Experts of a small language model.
Experts: 128 experts in each of 12 layers, 64 GeGLU neurons an expert, a softmax router, 16 empty slots to pick.
Training: a variant of SOAP for the experts, 337M tokens, 5135 steps.
Below are experts of layer 2 (counted from 0) of a mixture-of-experts language model. Rows are named down (a neuron's output weights, with its number) and show model dimensions 0-79. Each number is 128 + 32 x the weight over its row's rms, rounded and kept within 0 to 255. Numbers have three digits each.
Before each expert's rows: "raises" lists some tokens whose logits its average output raises strongly, later layers aside. This comes from a sample of Wikipedia text that the model never trained on.

# expert 77
raises: "il", "ine", "ic", "ill", "ba", "ous"
down0:116134087119105134077087108061183151058166083179126115089108103108185131129092168112145149151146187159128118099087134103103125090108153098147095119171055095145115114131128158142155039184123133126123179199164117162086186110182084097089139146
down1:164153117132155121154118071165164230076178139094095172126082100105145148102146080117130175094115169161068110079154113104164111184151118112105101108216135114096091070109064133165121141077190068125146084138143136138157150172145061124158176155
down2:179135101166110121148114140153101101167142056062133112146108145107151092105159115119147095074152119140112176143151130112155083128073083122138058091140091187143121071127157109104099155094095154175103130145136104113113191174132098111176165126
down3:127172201094174108164118119156115114072107157091066079114151115095154153135127043071145035159136096104168144129158109132121119059156139143127126091115127189149110148138160105086155092128136151118103129182100168135083087153167165136133088205
down4:160116137188137168152151146141122191169174143096128177141177109111093133099128083108105137098105181092168094134108087135123174158105063093108130135140107045182112141086119100176144161105147160108125101133129125049123150059166100122111122189
down5:131147154094089157106075129181123127126167072151195145136066119154147138168153118105145109104094102152101127083139129195129126101166125175160090149116162175068167161137098078147130147140163100142108125093143177077167157080124119109117084122
down6:162130071131139127142110084153074148126090148154137105158128191131122135186106146161119124092154205117119145120068196127119101113098153100176105176121138217176186106141192134172127130126100120115128102192121130187129119179060089149133160155
down7:138137107125093132101065127128121139104093110178058120113174114139121123096173100120124108115136177147071166153117099144115113181117097115102037133094121138131103135110140149163125215164080175213095154103143107162134151117177176133168149141
down8:131191184078112124112125166180088150120056118165079080153113097137115148148160101154067118135146096173114161081131132119117128135101151101109114020092103123180124083069110180121182181089114131162121158153122127132148130113102132142114112103
down9:133187080188143157115134237106127088151119165101149139122150100092121111138142144109119144173102112130126193162162106150147102145161140155101162153135149119126092137190136147086089126159124158101124173150092157159169249127109125159148152067
down10:109089165071071069107118126168099117169147151077068111106154140147127156150176053155167108103126096164079138115105075092198121125179176094154102120168162075093128130121114098098051115086097117145125129136158106106143090114145095113113100147
down11:107134182139124119173089143091159108111107089100101211187102142127168149120128126103127158177101129148177107092091147097100130193165159149190114125101165122136129074185173148139119121083070142168141179058086126064060131095140083166144181088
down12:168173093135133123089109137083114132097139115131155100192141147172166117177096143116174184156151158164110122142142127074103192147192123143171156120131153172127150146146085134112103153157146139152122139117137108134112124126088133151125169145
down13:171157128145147071134160059149151175123129096090135109118164115150107188074020137099086099147123150104148142124080103080207147112173178039139150120090133095114100104122146135131157130149145137128116083122086095149132165135150147101141120115
down14:118108141174157109134158088046127136143113125160111182106165069061113115085176083143173141104162117100111062088155097091174118163106193147081131146138152125073102221123135030149154103147113142185137115104112108121110109097121076181194128156
down15:157124159207096124096116167156118112147114124097174189145115105153173096069107073080154099102079151194116122115154114165114152183107137114151170161171162103097157132087211110153149124127117112157158151117128193157173183116116127122160120160
down16:113123119111008102143177140073147107142170169124106164109134150090116124151150110092184127122163120099071192122124127137075112101117145133132106208129104160116100104174129126181134118089159156175166096181159120070127099148134143061187155140
down17:144172135086170151168106102133201171099169093122118118045166132135133129104088116122134122132100171113140109080102157092141145168111146097151185089157164147121135111157118116135201110159109095145134125131164136178104116116125107155112101133
down18:080153098080102119114172125097167141191131125116208144094152114160123128178161130129062095208137110187152131093171143144168122107102140128166122129103096183129153155153097107117113135073138099119113158102153102153082142166095161102073069168

# expert 26
raises: "ton", "other", "ne"
down0:061105150150102146113095121131102143157118119122095091050128124113096156108082168081148099089095148099150123031133084102082152086094110086170086121108146116135195146117055139143149172160171130169135045145082130109129129120080102105107156117
down1:144135151044141130118152070093118147065188143163182123144086161167150171157142133178175142102136147103117102115076158233141131165119175065176074130126117121134111142138140111078157129134159127123112144114152169177109175145161144105111203115
down2:176078074090123142128152167145104086119132146091083080108058156140139160160142091172180094168116159123100150143128091169080105184141159143162124158165170147135100140134153184145127134139135147129113132137090148109139168102104099170092143144
down3:146087143164114096119067117130113135125150133141143145044154139090131171129115121075134154149153170122125146125099068095123119133117140148073135086091141139175150105133149128104116194159161036124051181091140159143115132166131121137138163154
down4:113110078105109128094104112079078132093131129148152099221127171108121121171084104106179122158130129141167149135122157136122091099098130084077127127115112150083114086105136157115164133190114141109189147069138100166083097144218202125116069135
down5:077141134063184110120101094177064141122086095133131128169145106128180133168123144171054091134131171125081127133126115057167078147187121087090091079123144114201165174119136109137158167110107120099124128150154052134108131127112100156121140102
down6:153150120175159158091128152127059128103087120141098099112111166133121186141144151147093151182148104154145105064096115100158119093181093143156173134118084109124170095135151157100127162125124080119118100098133154114091059101095108166184111057
down7:122128119101124029091073122139112143131114154081098158116101143109152148169070124109133122145121126097131140109139151105144153138119148145099102137073122132082132137130160151138158135173127133157073126100061093116038124094082159142108152104
down8:099188136131111120109141174103118166077120122166127157093098100078066137136071121127065098163175087140138168219093140121163119158115181082109147143183136124159165143155131142108146109109162154134117081142104169128168142128178141090130147121
down9:093112134184165137128104056092115152135193146110125102152147135115133157060168066213093101071101114181104163118146165109128102114166122127117145107127122140132106168144167081105112196116111123093177118130141160137114095153156142147134230101
down10:125203068156088155130113112120109086127118101158171131088168154144151137139176125181169053098156103145205055073096167132137158143112118130116119105110113170134141188078175093141132139098104152121065118083095087120153160163118152173128099108
down11:110150187184173092089095171165158116113068109141103132079141148168109180111111123095116092151053143144083150072146142161115152103061142092148133161139107136120123166127132156174157173149125085147124125165113143154120127130148155135161115100
down12:133137166086141065126114085191111138173125119103145119122107167083151119133158141147094088137186130080059218120127125068192104182123119195131121121131147103178113098071110149152117122090113120113134078106154089057191117146116108072111136087
down13:144107157155104134136165105213112078170116075159121103128110137126124169159080160120157141126112183131077116094087138046123133088129092121114147083122147115137105142158147070084132156154140113150145158135106103161151099081087110092144172162
down14:140123135210180152137156084095149198150134137171074131136108089171154160229097126129120126145139134165117180068079145100168175120125101131113175161124137142115112120114146106147135145086067140096136109095122143139222122148115136108137124183
down15:093100113075193138151099080111173083087170171183108101153126112124152144109053157140146116112102182130117121159193145121148118132146089089118127139109171088181163129134146126142127124149107114123153126045158142100116116104156098148104127132
down16:116111101109142121166160146113130123122144126157128121094120149125135158127102161121134176115121126097095094082141148069153123141101105164150083151165122128129193145150108087137201102107175061160130138111153065203108098120171100139121104141
down17:118133142145173160125181112161117175167130102117157156167129105163115134143151179152136128123140163056120163111145160131113084166136098151199197114166186103089111068100207066178077095137082153140118134113101153149126073134162161114102126088
down18:150111126150157137137147118128117090139056115141146123107136072109109139120134111155130144160165066160134126156085130189084136136177154174087106125154122122117103139059080082154181153123176170141132120094074102087103115151099099129092102095

# expert 19
raises: "x", "la", "cc"
down0:095105112147178126190109112127121146142119139130151190076117107139129158143150130189101101139132073115104123133153070108130124153040140132118090129138133120160134141059170120154172081112138185096128093083122181127118118109128183110082122156
down1:126101198061096166070114151114111074181113119086082139156158163119122138097139118189096184145125121176129132151145099094107159144126154021114122148153128158115155126116115132140098071071143080173145106150102128172146086153102153124113115137
down2:122149178132161108113160144164091107047046102108091145150165052125119157140137152182245096158119158162119127164113166105120126107073121120110126139114117158128150186132096127098114187153108123181132093102178105064182104157117151159106068108
down3:214090140140144159127103083173110143092101160205111145107145208145181114136124104144143111088101131139078147084081104152156105181169097153172133087096090108124108132118137108083092076105103155108088123126135130156114102148114110098138118124
down4:137137052146133132143147175155122152144125086093152080089198092176133069071122136144118130140092188135176113123059155130123110148111078100133135131085138092100094137108089149077144102114194128106092130145090196125179104119160126084112103148
down5:146149090125130150130095102132143073131114164152128079115123130151166170140124119066126070104122155202112152114078149112109140129146088126113127108063128098142117144096113114098242130125189124138133129092067085090148141171143095101086144111
down6:149166101120135100075072161089110162156176139118123113165151134107085091129112141140094077121109126103145115137111083114116111127098184142066084153142103112110146167107144146167123100092105144140130119118118154113086180120098160169077132203
down7:143145124164122104138114175149088094083062128094167159141164101161135171101130115140153145083121114058064213107139133110138131089118117072087171088160108176159103149102076124154174114099140152180084128171133093098169135137123089089148192177
down8:135144134111145141106199135101152118120147122096119137152137097113071119118161131107120101151152082151162096152071152092153120151165044094094081046125126100192151132131132102177138092103129162092151184107157102104066124135175214156112096142
down9:168152077193169147134128161110179119105106063136168135102101117111171171151090127132090156160140147141160152085112100112066117111098087143137140092148103127126194130173142057117134104134170137161138112140134109084142080130145126155149113105
down10:138126144091197161102109133149105079135154126076133129137136158155060136088139206069129112127120107135122146098123093145123117096112082159095104105146044111177072114181106120129154151116114159107148127127112107154114189172136140095159072170
down11:162161101070160154149088125097131142186154073087111154146109098129222204134157118121112104155130197147092121113167102121127091169115189098145111115147131136114121104108076123133167160129166067092121161159089156159169151157087151110120082088
down12:086123117105119119143123143124136112119112141174145102169160157057142151113149174120175154146147151108147082097150115111181148164117107162103126173118020110155119119135099176089107147127132098188100102121173155085139098056172117128151110108
down13:064117141157084148123116149140074149121115116110137137103150103155128101168097121117086151135147096159091164075127130107086124097078151181125127123077112114107097160102174145108114110194132195172146113133152176139082075098067094200101105139
down14:126090165093066032089157069105148183146097145079160129104061124110149169190129176079155094079178144116124149113097074122125126056095137144078127072108125127088160087154137141126129137098199127083128165128098168124145108154152087110135113086
down15:121150073096108087132180107122176083086096123145123161171072133141080147157107128118125140218086139091135025084109140146085067092145095099143137061134135146136122151116135121144171165156116130142110164119111099118095118078097079161120142108
down16:146108111110118163055098112129126160131152155131136152161155126146188118140176120157093154153170124113140104126136128149146140109128115190154126129154203145171129123194142153104152097173194152134124087146134195110142113125114116154135135189
down17:163110140206096118064147111153110130176114090158119169097171137136130134112087076150153140111103146153126121143095111077140159169113155130121090124152068159128159129133096221146150108133112144134151125103107164075150171142155038146161147159
down18:068147153141138172172061161116120149219065143154176160133097126081152127065171092096129150151055134086167084076145194190116154150121111126156131113112159071138138127134097143104063116132175168080114130130117167106111158124137128131113142101

# expert 46
raises: "es", "ers", "er", "is", "ed"
down0:106066053144127069119103143121144102138173104145129114160183223119114116120143039124136093090117203128120140158147116170102138160120147138158118185114154094122112105136117155147112104082173154107155114104158127116177138136093117196131093126
down1:152159151152159135084118170143140130141120072131114159125069137111113124163083165101140157199133145140064100139143164112141132147081110094086174095106089125108180082079117148129099089205202166125177139080122152097104136094106209147156175061
down2:118143127089168038119140169136131194185140068180114155122117147170127132161169092181173180161144120146183162152191090161084145120117064077134091168101107068091132148119131146111193172109171133178111126186106098146128133123060163140146138122
down3:135128123098148167133141045135130154064152133157150119120127092119166116131111097145111112069192163121124133104131089146073124123095120126060161094136157200158084131103100184156086163137145141055135078112212087134111128155152162100086097100
down4:177194076079062118109073107091075139153142066095114145114096133130082204089186077172176086132160114144059101149121139106185145165073153159124089137179121158175118150135219134124117100118082087123101142108140125143080156139099127095200140133
down5:151149149104092109080119114119119133113094154181137146071123087100122086206154122130124156172118054106143098114128170079052123147156166063154112167079139055169137084078131119101116140141180077166143068125090100078106137176137166116136111091
down6:152139095158188135170129176127071160100130122190088112163060171102108138151116144077125220129149167046105133146172117130125083116144157126184141157094077090169138145112125122123060146148082116110105119175102085099114113102135087150137172105
down7:135138195105164129146119116109151148155104161094052102157126093108103149065132063081135144128118166093137112027072128138132139133075088130166092191160144102090117101121148131103135068108193133163133125152117125116189140159126138116123106129
down8:130087153130114158127113118122162109159187153136126096090140017111156137153121134149090148133139134111146122133158157075170133134126136167135086140132113115095113182115158070137138134079129141072125137164099109177147124192166124094140172161
down9:195153157126117190137132154121159166134178134082121146158116146104140153132163116156167126160083166099143113125112146133215128116147135149108174142138172120161177100198090137120187119113091119065104070148102121153107103166141151113137162122
down10:146087097123133090172138078149121148139101115068122101115164144101179158085171144123109152069145121079116143118127116126125162140126119096107164119131073156053122160138209140126103100125148155084153169181100115039118099124136142161128102165
down11:197137104110187101116184129139106128115151111092094150165131135196089149123162147148103118181190158133089131103103043077116086128155119197117137125130187112129087155093110136127099123108095068095100147151164133135188114109191086088113082127
down12:182169131054115029117114060128101143149122168113124095118117139099121113100124140155127151138100152059103133059161157217105132104067136147203158160125147144228086138170180118136179100159180124156084138066154128129157148111105150131124174120
down13:094098161131133131081090086143127160175155097148071083116121155127137121145116136098159115115108129161070186165109153142198103128142113132150121132094181169132132114129127137163106175118085202162144124083127125121124122036144185113082137117
down14:099177146112178131063152126125135132151144173156156101155182175118101136128087129136081132130184036123125176113128170126148140086096161140148125144080177100174109162153187097101207120121090127140073060166125091149124114046142137145164099051
down15:151089082095114135192149154165167173112105131137142139134142119084140133096133108108143183171083119136105050147145100137145144194089179139054145117116068178101098161125113137165120132095131190059088070170118103192106147151111154146112137133
down16:135131162114085114146191095125156139110160147154174164089128131106097152124112110159155114123126137156156068087112114120158084111096117160148113128100107220127117121083139073161119125125049133123147117123125129090139152177078145054111094146
down17:075150136119134094138116149103160165102186150116058166124079123122154147082088171139113159113123134082139156137087137168110081110110143134087131142129110122178155124150110124172159104127117146122174095136159162097121111094126189139135143105
down18:104132132139119132131167169114074140062096162150144179127092115136164075203152116191163106105094115141162090180123129105092159124129108144211144110183138088073105093124082133158115112145131147149135176112170136105142183137129089161151187141

# expert 85
raises: "day", " have", "ge"
down0:197125092092163123149162080106185140073092121125096136141237147137093122131071114149130115145173137133137140112105124137079166198144147109106174134094091125117078094115124117104128096111171115161140108132153160106173157105040131148136120126
down1:151150119133095128149132181115136078138161123125103159140093122229145136088082107134114111169153149137113145154144152172150137092071120140181133195142115132102111191093132147127114106136165019180141084060146169122112162084157172106169095146
down2:126128134087131150118137121133058143153132165175143106171123139125165078098107083113131163142125092173109139174151011105101121158138120141133092088138117187167139152090195118162168099090150140132127187155150138141154125123075099129139134101
down3:107133113123150142143126134154150121133068114126090110157139157138070091111104134100055098087141123142120097139106180114151167156184108130075059150160150112134072054119149147090143089120107127078086136062086196090111139114109113135144144095
down4:154130105082094090142166157217142079158089122154211174166133157097131115159187104159190115091106160109140151096138119152158171151131198093060124146137082131108139126089129146121121114102136127128153168139077093096161086128106162116170129137
down5:068113098121098070157140162154173105113122158138123095115140180128103174149177131112150188150116138172156156101166111112149144122113120194145096148129197134141140111165177050146178163162128135156196097118098145085106198148120172136100096114
down6:146161164147090108113103117126056092147166179160148024110152111099145103090059108148097117126099174148128121146101123133116143157160153106141113123122149111158083147152112143139131143136102110090052118132119091142098160112102061088136112188
down7:135104107142105121127093124093167147040105134116134169105113122106184062087168159086093113105125124139161129161097110183107116090130169120192109159109177093111178183111099141148162135113148129128098046099101150134083151111148104091169171142
down8:152181103176145113153085152131135159189133126108147150089152095120128117159194143113108171136078167105121201172154096117174072120128105148100135174108169121145146180044154102139123189122090093125146164097124143108131127185150103102118115160
down9:130135117122139166113094137131121118132203141167113130137143128089069120087106145136109140062138128132116139129084116056090144135124166149113143107073107113084130129120171075127126118172063129108163118146135100124159151131120121066142087130
down10:113061148071125163114130146064104078120113144199131137172138137127053120123080146082083142169118089122158138081140157111164143145083126133148132058132088068178137122136098098116130143071112100162108167089162102108153141072092121081151081123
down11:058091125153085131110140147148124199143177074120149081140142135120095120152137072127130198142139123127151141168094128172130149164156101153109156119159082110152088084117100166114144167104135119160091096111154119162208192141110111143169129180
down12:091159103128118123171115135206192100127096147074115090083169123118064130150137154133146116110133103121086024116128104146190103153121146122108131081119094139080082034107128118091149166183103077148109125137157125129165121102141122109115033128
down13:096058089190106076130218151089091153099176147124141117104196164114082158166125136156119108137117116167167083165163133158120089146144149071141118093088135157135096196097121162186123107127176128127101180133071142128133078130148133134152138158
down14:113168126125130086145162191157124113112096116209130156134182193053141114132101119089099151045155136187110110122113092059101132128098102143107152111111070135129129116125129095101110147122118108120164176146173106086054170182167070105150150142
down15:135195152096157134120130121155150144119153124100151113105102103109051137132142113115151102090112112162203210100144123094130132063168146121099125173140127102120120182152118128149103184150166086141081158105116103121140182143097063129102166084
down16:095106130182113196138147140127111081126176167185143132163139124119135087119150107170178135129092123158091151130122144177133125131173106212178082115092166090151205162181093119119088133119106113092130130168133123122157119118110174096158131133
down17:107200133105182089095136140075142088082143167125162098164157104122151167178152135123101129099113164093162147142110101155098202142099106180105150164100147092175138114215093114120116131137130143122122133090139123162139146159106106140154149100
down18:140092154107172164139106120127170133121141188060190142073077169123128122139126093179111136162132103056105091144149095130090119197139134116139162147147127121136129124119083114089063215098111140126091109106079130190099101165127145157120077106

# expert 113
raises: "ed", "ing", " "
down0:127144123148105145173205031123161087153122115152145103109180114132144153105145096134103193111136188139122129100122142199085125184145100156146147142141122097145054106153140055097131114107166158106086145090169150149163132106143139118151171132
down1:120060153115138150159111095147163178141056079117100158197115064124141132133169142112150099091107131131098174150095119158082137095116139140088099122151095152078147137138135058109139080139118138115188119165199123153123122094114078149069150115
down2:117113097132120100144181100137075157148079117160017107121127129124133100107090188105100188142140118087098099113124111132120130139105135103173104185129117107115139167104114168114068113112122153074181098161147144086116114157134078165155188157
down3:067147122130085147157095167150108143186118126084114078128103143108114128165176136107128114158179028107129188170145152127083153143060106142152134056180124135098100108155099160153148145076149141132091098094173099189123114111122094162114079157
down4:097106132105135172136175146123168128140046126107134138160151134128148135106143135107161164119136139136119114070183175020132146163119147112111092133138116078131205105116118132204152139141121177161146146121099112151142152123149166110110090145
down5:135143131136097134111100123078103132074106145130126145167127085139157155163164089145166105154119140123088113157132191168161151116085148183121079160106112069134115145104115113156097070156064129144109115143143123069149135110143187106147097094
down6:169121124139199164071083163139134170117113103138146135130125173145115134162106048152087168191163092159085175187120119158114132173090082087136082106188149130102136140155078156121058126178103151136077119087091160149129120182096144086195092096
down7:118073113106116116090049069159060119140119193116122141135144168164154100065212136133134120103107155174148132133180124144166132143130127143143121137136120200106139182103148125149076077106126146125126115151131117186176147160102146110117134107
down8:175131108130160125130129047148094040139128204146118146063136126110147120097105105128131098174157112119157116163119151125165135185107152153080138148087131103151141101131163063102155181067088078125139165084104150096082039137132141156148108166
down9:091083152129110135100159210086152123167138133129179086170110112079108136125109182147116115080172153159160103128113136104094058134127158134108097103140119113156138169124105083151119122117097097128123130112119110115117099072173118131126155124
down10:080151141185131148136169149106127174088142143154080103042133130110165147136085135125104141146076141147128131154125079118097127171163140142160102069144122074097191123071132130155102145100135114079111067092120140161165112159174151167161137112
down11:122154159138129151126147152159117154138152144179065218141186101112118119080117177127143160168089159098122172101083129096084133147121162125118187140198173116080112173131140200131142104153165137149136112093133104090187146148112138091131163161
down12:173135149155148094109125169130132125192119106034168104094148136155138139182172159149100104124086131128167149078144179073124065124132169119103152108174156148093122106179130105167142151142063133132111131142162074154152142176150108134126101126
down13:106122128128196136115062151157092123097102064139185135132105129133132104106114096077149106096167137146157129124103152138084109103127146111155151170191114118151146112104136170164079091119158124109106136134121177148203112144107099080110150173
down14:112146102142150112172167182148093113142141117102100224130176148133123123091149103104128100134126107160115111157080129181165114120055095154098133164100176069114129142183103082102147124150201181116129082099097125138071134095198124148155186113
down15:080115113149101133094154099127157141172139097193086138124142083099049060136131197122132122136152169124123154181089149149120114148115164128173129153163151133131109094163133175143106099118119147129121126098181105106137188082100102122111155223
down16:083098152146093113122118121186130084115124078123168110138153088197177108190156138136100084175152134161153126130127129111158120145165141119133067167122114108130186148204143135150092136121113086167120116128170118160090107157117067109108079081
down17:112153136090146088109142074116129089060119195138098100086156166114126091061149130146135101090167141165165128128136170053171114174135117108155122064162105167061150092121140198162142082188141141094106129101097114161146108110087157146131119159
down18:141097121161086095074159126118153163174183105119157093144110106122178100068071077156167181180111158088124152145143165107162108081122117172138103126133125101132099130167163123116170115128111133110153118138157119131130095096147090119114129135

# expert 14
raises: "se", "all", "ice", "gre", "s"
down0:140144141088117097069115102133147103129087136166160110169070114088106114122080165159144078200129217144097210158095123072127143137105133101212114086098162147191101123160144212147117095106115119118141131099061120087126103126068196111128160114
down1:169101140105174147091126074174087112119149139122172127081124125146252115124127137114092153125139075131131179155125187173171130172173107108094171142112102102144084106099150106080105126145072120116146116143141205140153133121146090150138159125
down2:172099171093177166138153132113189106134136127154155133187130092123068142161090123143093132188146130139183062140129125104151128126161141109076147121120145162184112104078200113134186107101134124129123138142108137122071093139154141133129107182
down3:083120153170102135086120201114099102088105154127152116128078140164097163119100113145136091112128159111231122126156099094124146142096144099135128116143219106134156155166131083095147160091150161132173092116148130178112143106087102184094148135
down4:130135098134077120051179120100132108150140127129125116117044160135137055106128170179122139105146116124130104142119136098151145084131093141129066139130098130148013071142141123130119163179083137131147126128072118099151194114178145079129107141
down5:119130122134132124143103120103081133117201165185109183140129074101209125161112113097095184102123139104147093152127132162063122087161105116158112114140148150067103136139121134173138130115129136074182136130127161122106137121108093122109110166
down6:068134166103087107082166143097177099088174090108180104108122098119132130141134118184110096182115142127091109081059083149168150110117094151156144174139167189148153024138192143135166084079171110110142124117137179116064184121140137113099094150
down7:094143140155117146101190125135144120101155111119118076116149079113124115116114126156167137123138138133082144148114160152140137200084050154107088132156111140041151155157138181133147159095145150128158094120128101145146173150223075143113154130
down8:149111083117089166140188123106194122085122149132142155149108172085156117103089101180135117143097101129093111127129088080156187137112130103140120107164063123135178168109160091145184099067137132107149118118140138132181113054087095140092119067
down9:166183099166108129126105118105098086092113131158198150152127142077134157144102113121173104126135154139069154153155126114162095150089120124134173129100100148111129089125146142140154087134165122036127078181153180125076142118024072097132118165
down10:056130134133069125099141125083147114110113102107158156105168171178105169104115131188148142144171141133146148084128127194104141141142069137172185130060078166157085123143181090158140170071142106156156200131164122133112084107095098154130110078
down11:179170150154148088142149133182114062074088161122055162114119146094168166112132141102161084071126129093103094157114133108173133201112186107121107122133082180179150170118193042166124105149081104133107104158055164146120113081129100164160086119
down12:132150096183151114151196106141088112174113152105125137081125179119180156145156105160136093111117138101120152152130118137123095078111179171111164098167065175105103132148143086155109166149086114116160166129130098142147136120165086183157157155
down13:124122054114084130130131113144147119133135113134119139123083152085105075070159031115132140132123167126135079096107121105151162117127109146149126176109151165098134069124158083157094182060121145195080061090161098107114099126052125064092164151
down14:207207103153130108146105148139127161180132145084133171132112101122135110125192132126148056145117081110115108150139141122152132121135053198141114174135112129193111161131141102124135166142131129118146146135194133092123202135152138163136177120
down15:141103080107146054177182140154167088105077063098152137098140171149077110132171130076142114123116083141163164184151078077120191133143136160136152079152147096114138121118093189137170104168188066123111170172139170118117134156104169131172167178
down16:127109137082151099144159149156123126110130117037150137123207132081122129091182125110170083072143098121119148148106170098145114183118134115141134091134110171135124144152099172180118115178140110117135128150153108096140130074123213077144073152
down17:166100122126190147149161164098098065129128151103117113155130131175129113158102135119146117157144096099177091077099067140129091149101102103091182179134097094164083090150168163184165066124074154144128130169114156114139118153120104114082082140
down18:130159149125119134164113119076127140167145158118103182079092142146152125117074123120159117126185182132121134134144088107161179146113084169187083065085127133112211140138173088125067159179117163107099133140157146140129033101129141116123154154

# expert 93
raises: "-", "s", "sh"
down0:115118133155041134139165140128131135132168161065124150168189125077114088106186154157145137141149126189098187126160170159120134106126097076142086106176204165127099105083118091140120150101154123095093073133158110104129095064124126132204173174
down1:135134123127107147104118140150118114131150125167162160113176110157152167090151159131154130171125122227116176140141174151166060105115095151130048150134139077124120139139207141124139145091194095101180129118148169119138136116125096097099154089
down2:163188122182176133073155103161078137165132178096191069095099091137129149102129124213090104092103137148147145109162166106097080119164122132070118156147095187145119137104146111101104125155166145116079131116061121094127111085121084119141128184
down3:076141111184184108189109126080144119105148120080094070174110109128100105076111168088106143157107166073075076155148111138109131096128165130144123106090166082181159142120138117114100132111148126137185086132100133176123100134133163071158134097
down4:166122143145123052071185087129100183127126122089110084159101093111109110113123115181082186120146146112087194091130129111077113057059102125113120164099121166115135103111166166099140133124191121123132105151174106162132108114111139141169150109
down5:113086129111105116082127133153089212083186134138120122130093091102168177172144167140141125068159081072159077073147130107151135196080161129130129128136174106091187194130055139172094117122120191143157112101148189107148127114186133119164121149
down6:117109138146176072145114152122105161121078068146099123157069153109097136141123187105132095146068123123157139116120096141123144164191128163127128123110111233136131150071077116120128191096111115078202089118168069143147134127159108076121124115
down7:110122161175092164143107129163094124128121106141091153166103181119176096139165139104096151080111213178119165176155131146168109118153111155163139133115157153175163131119147127106161148158166145093061131122103120151143150148160140200113150052
down8:133127084203101132147084134112153084094043103118151141090123176144147082140189142140185149138149099126137164144149172168187142139154093115088139114120143146165161182126140102129117148131129119151110150077100170132117165119159096164208113166
down9:077138168177182095189154169135114107115089112109162123163104162132102141156080136111129135157127166107123145104115123139094147109096149109148158119078110133131094183104063113130178058213160139120160121155189155124129116132169197122088106060
down10:121087185150129102046123116109140116152189164161148151099122134133112039105143157167116100143218123141144126042156137108165142160079140161176152127113188158171135091091150090129107138098096155091162140164161117112144140181131167102174154108
down11:104111147110107099131095115156118102118101070162158152127152169127001165139128089096180163135068116093114114085182101099111162117145120090091159140064135130102133185086152213100131102136153122143137122135135137083159085109187133083138135166
down12:074151102156172148096131112195148119114137154124060138114093099107163142066074142160157156127096116126134160103157066163124110132209110044100175143149113172143137228142171109069128114120132109139114157078069136150123151083102142108101113172
down13:166128115088106140149107165147110136077128131138094115118073062179179128119144125118137110169122037165125085164141094118117116099162133096170106152119158094195103127160059166255107053163139113137164132116129110157100181156136128130142087106
down14:102146107121129135100106072127122161156139104152111110125168141106104088163086106187121116088194138126119170176101096145118089154089205157155173146105104101095147091168118115132157192144077153106191161102162077122139155140123110189145106122
down15:152097188116126094093082214129102122166124125106108164126130121075120110108114138137136151116209141118129100145103128128163138050130144149139128150155115107133143160097119146106199116166146143102139140132101101144044117173149138105152110107
down16:140162165104067107086085108062128113169121124127146156115122125126161112060115138186092126097169121129112158154162170128142125106112111071098123117114130086169123101062105152140167094158233044181134154154145127132125152131130106061139144095
down17:169107056165137155092146100130122100203111087137139129125142084100154129129141141190147089127154124133138158128168148134102119069094141123128099124143063165117168148133150135133063055140117107158123090081063140062149163100137112114068110147
down18:159110096164140089094137130142097116167162151102151109156183174122165141138100184086078097127125108101168065111134167112109162118119159149115085155123113055143167077107119132110092159182151148172100175132078189187060146087111150184132111095